config.yaml
activation: "gelu"
routed_scale: 1.41
norm: "layernorm"
lr: 0.000985
dataset: "wikipedia_en"
Below are experts of layer 7 (counted from 0) of a mixture-of-experts language model. Rows are named router (the router's row for the expert), down (a neuron's output weights, with its number) and show model dimensions 32-63. Each number is 200 + 20 x the weight over its row's rms, rounded and kept within 0 to 999.
After each expert's rows: "raises" lists some tokens whose logits its average output raises strongly, later layers aside. This comes from a sample of Wikipedia text that the model never trained on.

# expert 24
router,203,199,193,214,181,193,205,191,173,165,183,235,174,194,179,195,211,208,179,173,247,181,179,208,206,218,194,199,207,192,217,224
down0,225,185,227,214,224,202,197,230,204,203,190,212,206,179,238,191,171,219,202,219,180,194,176,165,221,187,201,209,197,240,198,184
down1,234,190,199,189,196,237,210,209,225,185,209,213,178,211,193,217,206,195,207,194,222,167,184,219,217,176,195,230,207,156,199,189
down2,210,190,191,217,187,228,204,204,205,205,195,244,202,206,227,192,187,186,202,223,180,184,182,207,194,175,197,204,206,260,213,198
down3,227,191,206,184,216,183,164,201,160,232,200,194,169,180,236,200,205,197,184,174,203,203,217,208,194,206,201,184,194,162,194,213
down4,173,197,201,191,225,194,232,167,232,176,219,208,218,189,211,232,199,191,204,199,208,239,206,177,211,170,222,215,198,206,198,188
down5,187,185,174,221,175,233,196,163,206,196,170,192,176,175,189,210,203,228,236,210,218,203,180,177,220,209,192,186,192,217,194,209
raises: "ched", " Harrison", "mark"

# expert 4
router,192,219,203,213,221,171,213,186,169,156,202,213,178,186,162,185,167,182,165,211,210,190,204,209,206,196,159,171,179,217,209,236
down0,223,202,186,208,197,192,214,190,232,165,211,191,214,192,179,171,221,200,199,185,191,178,188,189,207,208,187,219,184,180,193,186
down1,174,200,198,184,240,245,216,199,199,186,220,190,185,236,204,208,238,203,209,190,188,234,163,209,161,170,206,194,198,177,205,217
down2,207,195,188,200,204,226,228,202,196,228,171,172,188,184,194,207,184,214,190,194,200,252,182,211,186,170,180,202,209,206,180,171
down3,169,205,203,178,214,215,181,211,182,249,192,206,232,215,186,198,156,232,183,186,190,173,196,202,194,189,192,227,178,163,234,179
down4,211,204,189,173,192,205,200,163,185,215,200,198,210,186,191,199,170,211,177,228,175,207,194,223,227,186,176,194,205,218,192,195
down5,203,186,192,198,209,238,217,204,184,183,210,196,217,177,212,201,220,190,181,190,238,189,201,205,201,223,155,227,216,214,213,186
raises: "ful", "iph", "hold", "je"

# expert 30
router,198,220,217,200,225,191,220,188,148,168,195,223,206,177,194,200,217,210,209,215,205,193,223,248,213,218,183,201,189,230,197,231
down0,198,217,209,185,211,214,202,221,212,190,185,199,193,218,180,209,199,232,184,173,174,188,183,223,224,190,251,203,170,232,220,213
down1,222,184,195,202,206,206,205,182,191,186,215,197,216,210,194,235,240,212,204,177,192,219,201,208,217,204,200,218,167,181,170,238
down2,229,175,216,201,248,189,211,183,175,215,206,199,200,220,250,212,194,235,193,203,214,194,215,187,188,223,180,218,183,202,203,215
down3,205,196,201,241,220,195,218,214,182,186,199,172,217,210,173,232,207,198,174,193,218,223,224,207,206,190,190,190,197,191,182,207
down4,176,168,232,214,186,226,192,196,213,202,171,196,199,214,231,192,195,210,199,187,157,239,183,226,202,206,188,197,189,185,226,202
down5,191,171,190,177,231,228,217,183,195,201,203,185,165,203,230,224,200,207,147,186,248,181,172,211,171,240,199,197,190,168,199,213
raises: " with", "\n\n", " from"

# expert 27
router,202,199,214,213,230,170,236,191,185,151,197,226,244,175,200,216,209,170,142,177,223,167,206,199,197,208,175,176,154,172,256,212
down0,197,166,215,177,209,185,174,205,192,179,186,208,206,218,187,191,210,207,210,191,220,171,197,249,199,195,230,214,216,204,196,195
down1,207,199,229,192,233,201,207,217,229,189,177,215,184,195,204,167,208,202,199,199,214,227,216,167,232,199,197,202,175,215,173,201
down2,184,188,167,228,212,201,182,200,189,201,210,150,174,201,196,222,222,194,193,205,186,199,239,219,199,173,207,232,191,186,195,193
down3,215,190,236,184,175,206,189,165,190,187,195,197,192,167,200,219,208,180,208,191,181,229,168,213,180,213,200,207,184,212,210,189
down4,175,172,175,204,216,163,224,199,217,230,229,194,181,215,169,242,189,214,206,170,219,192,190,228,193,217,175,193,228,164,215,219
down5,159,205,190,188,203,194,199,191,202,207,202,227,190,169,192,185,177,174,184,199,197,196,157,160,181,193,192,193,215,201,194,178
raises: "stein", "room", " had to", "en's"

# expert 26
router,183,206,203,207,194,200,217,199,181,170,218,220,194,165,195,207,207,208,194,215,214,172,173,210,193,212,161,202,189,227,213,217
down0,177,217,206,177,208,200,182,201,169,180,194,239,194,205,201,209,221,213,218,234,223,191,212,183,216,208,178,214,201,206,211,206
down1,174,192,215,237,224,197,192,176,183,216,204,184,209,195,219,172,211,212,199,219,186,250,193,220,193,220,226,188,206,173,227,194
down2,173,211,180,201,199,214,201,225,244,185,211,226,168,184,197,185,225,198,208,226,196,229,209,178,198,181,213,209,213,200,203,182
down3,215,193,218,208,171,201,180,193,220,185,205,198,181,226,192,191,196,194,192,190,176,186,196,221,208,172,220,220,180,208,188,186
down4,201,198,199,213,181,171,181,213,170,197,175,167,179,179,212,207,206,196,196,244,192,217,179,171,196,192,199,172,233,179,192,189
down5,192,197,193,227,220,216,199,201,181,179,212,206,173,191,230,232,167,184,235,194,207,209,238,172,164,180,216,223,205,184,191,210
raises: "1", "2", "rom", "5", "4", "6"

# expert 9
router,201,212,204,186,208,202,198,155,177,204,214,208,188,161,221,167,198,226,183,205,220,183,190,166,187,256,171,206,188,187,198,230
down0,187,210,198,197,214,209,209,215,156,174,160,212,190,175,211,210,185,206,220,202,197,215,179,178,212,184,212,169,197,151,221,233
down1,191,193,200,175,216,187,187,221,181,198,186,177,204,216,224,233,214,204,179,160,216,127,211,208,202,213,184,181,181,237,200,198
down2,205,191,190,224,187,161,229,253,205,185,198,225,192,202,217,202,175,197,213,206,205,208,224,214,212,175,188,189,174,189,213,168
down3,204,199,212,229,183,186,207,201,205,159,216,171,192,229,207,213,180,188,193,198,195,185,210,180,221,198,191,214,223,181,175,155
down4,218,187,163,200,210,232,181,198,205,211,209,180,184,187,197,196,223,220,195,218,192,214,164,180,208,207,214,140,166,240,198,200
down5,206,204,218,176,194,215,231,198,197,238,206,206,209,198,184,189,183,204,183,212,200,207,193,204,183,182,240,184,189,215,163,179
raises: " International Airport", " Performance", " Studio"

# expert 13
router,193,201,205,208,220,196,210,181,201,172,183,207,168,189,156,203,190,168,188,215,225,180,175,200,199,203,181,191,177,221,240,208
down0,164,217,185,191,168,181,185,205,190,230,201,219,187,231,203,195,209,192,196,217,211,180,219,174,219,203,213,207,223,168,172,200
down1,189,192,188,191,248,221,239,182,170,207,176,195,229,201,169,170,208,218,207,237,221,225,194,241,205,245,193,182,170,198,189,233
down2,184,231,186,176,188,206,204,179,193,156,187,141,211,205,203,186,233,232,192,198,219,208,205,236,201,177,194,184,212,199,227,192
down3,227,209,217,191,195,219,194,191,192,194,195,194,224,181,206,162,209,201,205,234,211,199,180,234,196,206,214,208,185,191,223,200
down4,221,184,193,209,184,189,193,169,184,231,209,211,203,185,249,227,199,212,180,231,214,206,243,230,210,182,173,211,193,197,174,229
down5,222,178,222,178,233,179,211,229,189,226,181,193,228,227,210,207,190,183,200,233,186,205,218,181,218,188,219,240,199,183,217,192
raises: "sson", " chronology", "sen"

# expert 7
router,246,205,212,200,215,173,193,187,185,205,155,220,220,164,171,201,164,181,213,216,197,202,162,185,239,217,172,181,233,188,245,203
down0,149,190,199,213,173,191,195,165,194,200,211,202,224,190,211,205,208,209,202,197,177,216,194,194,217,204,200,186,166,197,217,188
down1,221,185,190,198,191,202,226,205,222,195,158,205,193,200,199,207,204,189,199,213,181,197,189,210,218,206,187,187,213,165,206,180
down2,210,225,167,218,189,178,183,231,202,222,195,200,206,235,205,175,205,181,227,214,234,194,192,182,202,223,194,211,219,227,174,162
down3,225,173,173,192,217,219,218,214,214,206,177,191,196,220,206,197,205,216,214,195,182,179,208,179,198,210,213,189,214,211,194,187
down4,218,198,199,179,215,184,207,171,180,201,190,227,224,205,206,199,207,212,197,194,209,194,186,199,187,196,204,201,216,197,184,206
down5,222,204,220,192,159,214,218,235,201,197,174,213,190,177,210,171,148,209,221,195,202,193,188,205,209,219,169,215,174,209,195,185
raises: "- Born:", "History", "Scientific classification", "- Born: ", "- The", "Final"

# expert 12
router,211,232,216,205,194,216,233,186,143,181,207,197,177,195,184,186,183,190,193,183,236,184,198,196,200,220,217,203,169,200,239,214
down0,205,185,205,196,225,208,169,184,200,183,187,232,171,224,177,161,225,204,216,212,198,217,198,200,226,184,219,230,199,196,198,216
down1,190,187,205,191,228,212,228,214,174,195,222,190,173,179,224,201,211,171,163,196,191,182,179,174,201,181,205,236,205,199,216,193
down2,178,199,248,247,179,215,188,210,172,173,233,191,192,216,237,207,160,209,229,174,205,244,236,195,201,195,195,180,177,175,169,189
down3,199,217,204,181,234,207,175,188,215,237,234,222,211,223,184,232,215,196,186,161,219,199,188,165,229,204,195,196,183,181,202,233
down4,185,243,218,207,188,182,205,173,184,203,183,205,176,179,169,221,242,195,210,192,190,170,197,195,155,168,198,213,174,224,190,203
down5,229,215,217,205,213,221,197,243,205,159,210,198,218,193,170,180,194,193,215,203,198,173,229,224,189,229,192,203,213,204,198,216
raises: "back", " goals", "mark"

# expert 31
router,250,198,221,195,193,169,198,159,208,195,162,193,205,190,185,190,206,194,182,215,197,188,173,205,203,214,195,204,161,160,205,221
down0,157,199,188,220,200,185,183,206,213,197,187,217,205,181,154,219,195,208,243,215,176,195,193,195,204,179,198,242,211,214,176,199
down1,182,203,217,208,204,198,223,198,182,146,206,206,192,198,206,201,168,217,172,206,205,183,189,168,204,185,214,198,179,220,200,220
down2,202,227,232,219,188,223,176,172,236,214,180,203,186,193,185,252,183,177,212,218,222,244,191,214,199,187,232,188,227,213,196,167
down3,228,223,211,204,201,200,235,221,200,197,189,198,201,195,176,180,220,189,212,239,194,192,197,195,220,202,152,209,223,172,188,224
down4,199,210,181,206,208,209,224,209,149,193,199,207,178,230,239,245,207,188,156,202,196,191,189,224,235,195,240,184,162,195,195,186
down5,230,202,227,198,207,215,172,205,179,199,225,216,197,204,196,197,212,244,213,153,189,185,206,166,220,229,217,202,189,217,200,218
raises: " means", "an's", " | \"The", "m."

# expert 17
router,194,168,241,223,211,196,217,206,204,166,198,176,196,186,197,206,188,222,190,209,199,224,176,221,187,190,187,188,189,206,245,202
down0,177,205,177,231,185,218,244,192,203,204,187,163,221,214,188,243,184,198,220,173,213,222,195,202,157,140,186,210,182,198,184,212
down1,216,212,234,223,220,160,198,199,219,214,223,210,214,211,232,214,201,192,235,205,207,194,223,183,233,182,141,199,197,217,245,215
down2,213,238,216,199,189,207,221,210,168,224,200,200,193,215,205,204,215,202,181,189,195,210,179,176,197,194,236,204,238,216,212,224
down3,223,199,190,205,189,206,182,173,215,226,207,216,213,229,202,214,213,178,188,199,220,201,208,183,197,182,200,182,203,236,175,166
down4,234,204,203,229,197,227,205,247,188,190,186,199,190,221,177,215,179,188,219,244,207,190,194,201,216,202,191,208,188,264,180,187
down5,187,171,232,179,228,155,189,228,209,203,200,225,220,193,179,195,218,212,178,182,206,224,207,205,206,195,224,192,181,194,179,204
raises: "ually", " medal – first", "iya", "- Years: Team /", "obacter", "ows"

# expert 21
router,222,203,203,220,188,200,214,172,198,178,195,226,225,189,183,198,187,176,189,208,207,155,215,207,222,215,157,197,166,207,208,239
down0,212,210,207,175,229,219,219,198,215,204,220,197,170,192,220,195,209,167,217,199,179,165,170,206,188,181,190,213,191,199,191,197
down1,206,204,194,198,208,192,166,183,194,208,228,196,222,214,197,234,204,191,230,189,199,204,171,193,200,200,209,199,180,231,220,191
down2,165,224,199,200,220,198,174,207,202,222,214,205,177,195,176,167,211,199,181,212,192,165,214,170,232,240,217,177,185,258,190,183
down3,241,187,221,185,246,198,195,181,184,222,189,210,181,185,171,173,190,173,213,236,214,163,193,203,177,214,201,177,236,216,162,186
down4,201,201,203,166,208,216,200,184,223,200,186,219,220,202,185,244,225,185,181,237,204,195,192,171,229,206,224,209,175,223,170,229
down5,189,212,206,198,210,217,209,182,197,227,186,225,232,215,232,195,206,200,190,186,227,176,182,204,182,217,150,210,198,199,164,204
raises: "ul", "ow", "BS", "BA", "uck", "ail"

# expert 28
router,211,181,238,206,180,166,191,200,186,158,202,185,202,219,180,191,172,213,135,183,208,186,240,219,200,227,175,172,155,208,199,208
down0,220,195,214,202,203,196,218,219,193,206,192,192,195,221,185,188,220,218,167,200,186,235,198,187,192,186,199,206,210,180,233,202
down1,176,202,219,190,225,166,215,197,219,184,189,225,181,183,204,212,219,178,185,182,197,226,206,188,152,213,190,213,198,189,196,214
down2,192,223,212,193,205,187,221,223,200,182,153,189,196,234,205,190,184,234,211,207,200,160,213,193,156,155,197,265,186,195,212,166
down3,215,191,218,206,202,202,180,199,182,227,209,192,163,153,196,190,199,202,192,197,199,218,195,179,202,191,211,191,180,212,214,202
down4,198,199,176,239,148,213,210,164,201,207,196,187,193,198,210,192,201,169,184,182,189,181,200,193,214,210,210,202,204,266,191,213
down5,185,179,212,190,199,184,200,190,222,225,182,218,203,167,190,163,211,201,196,210,218,201,212,175,197,210,190,207,184,181,225,230
raises: "°N ", " countries", " reasons"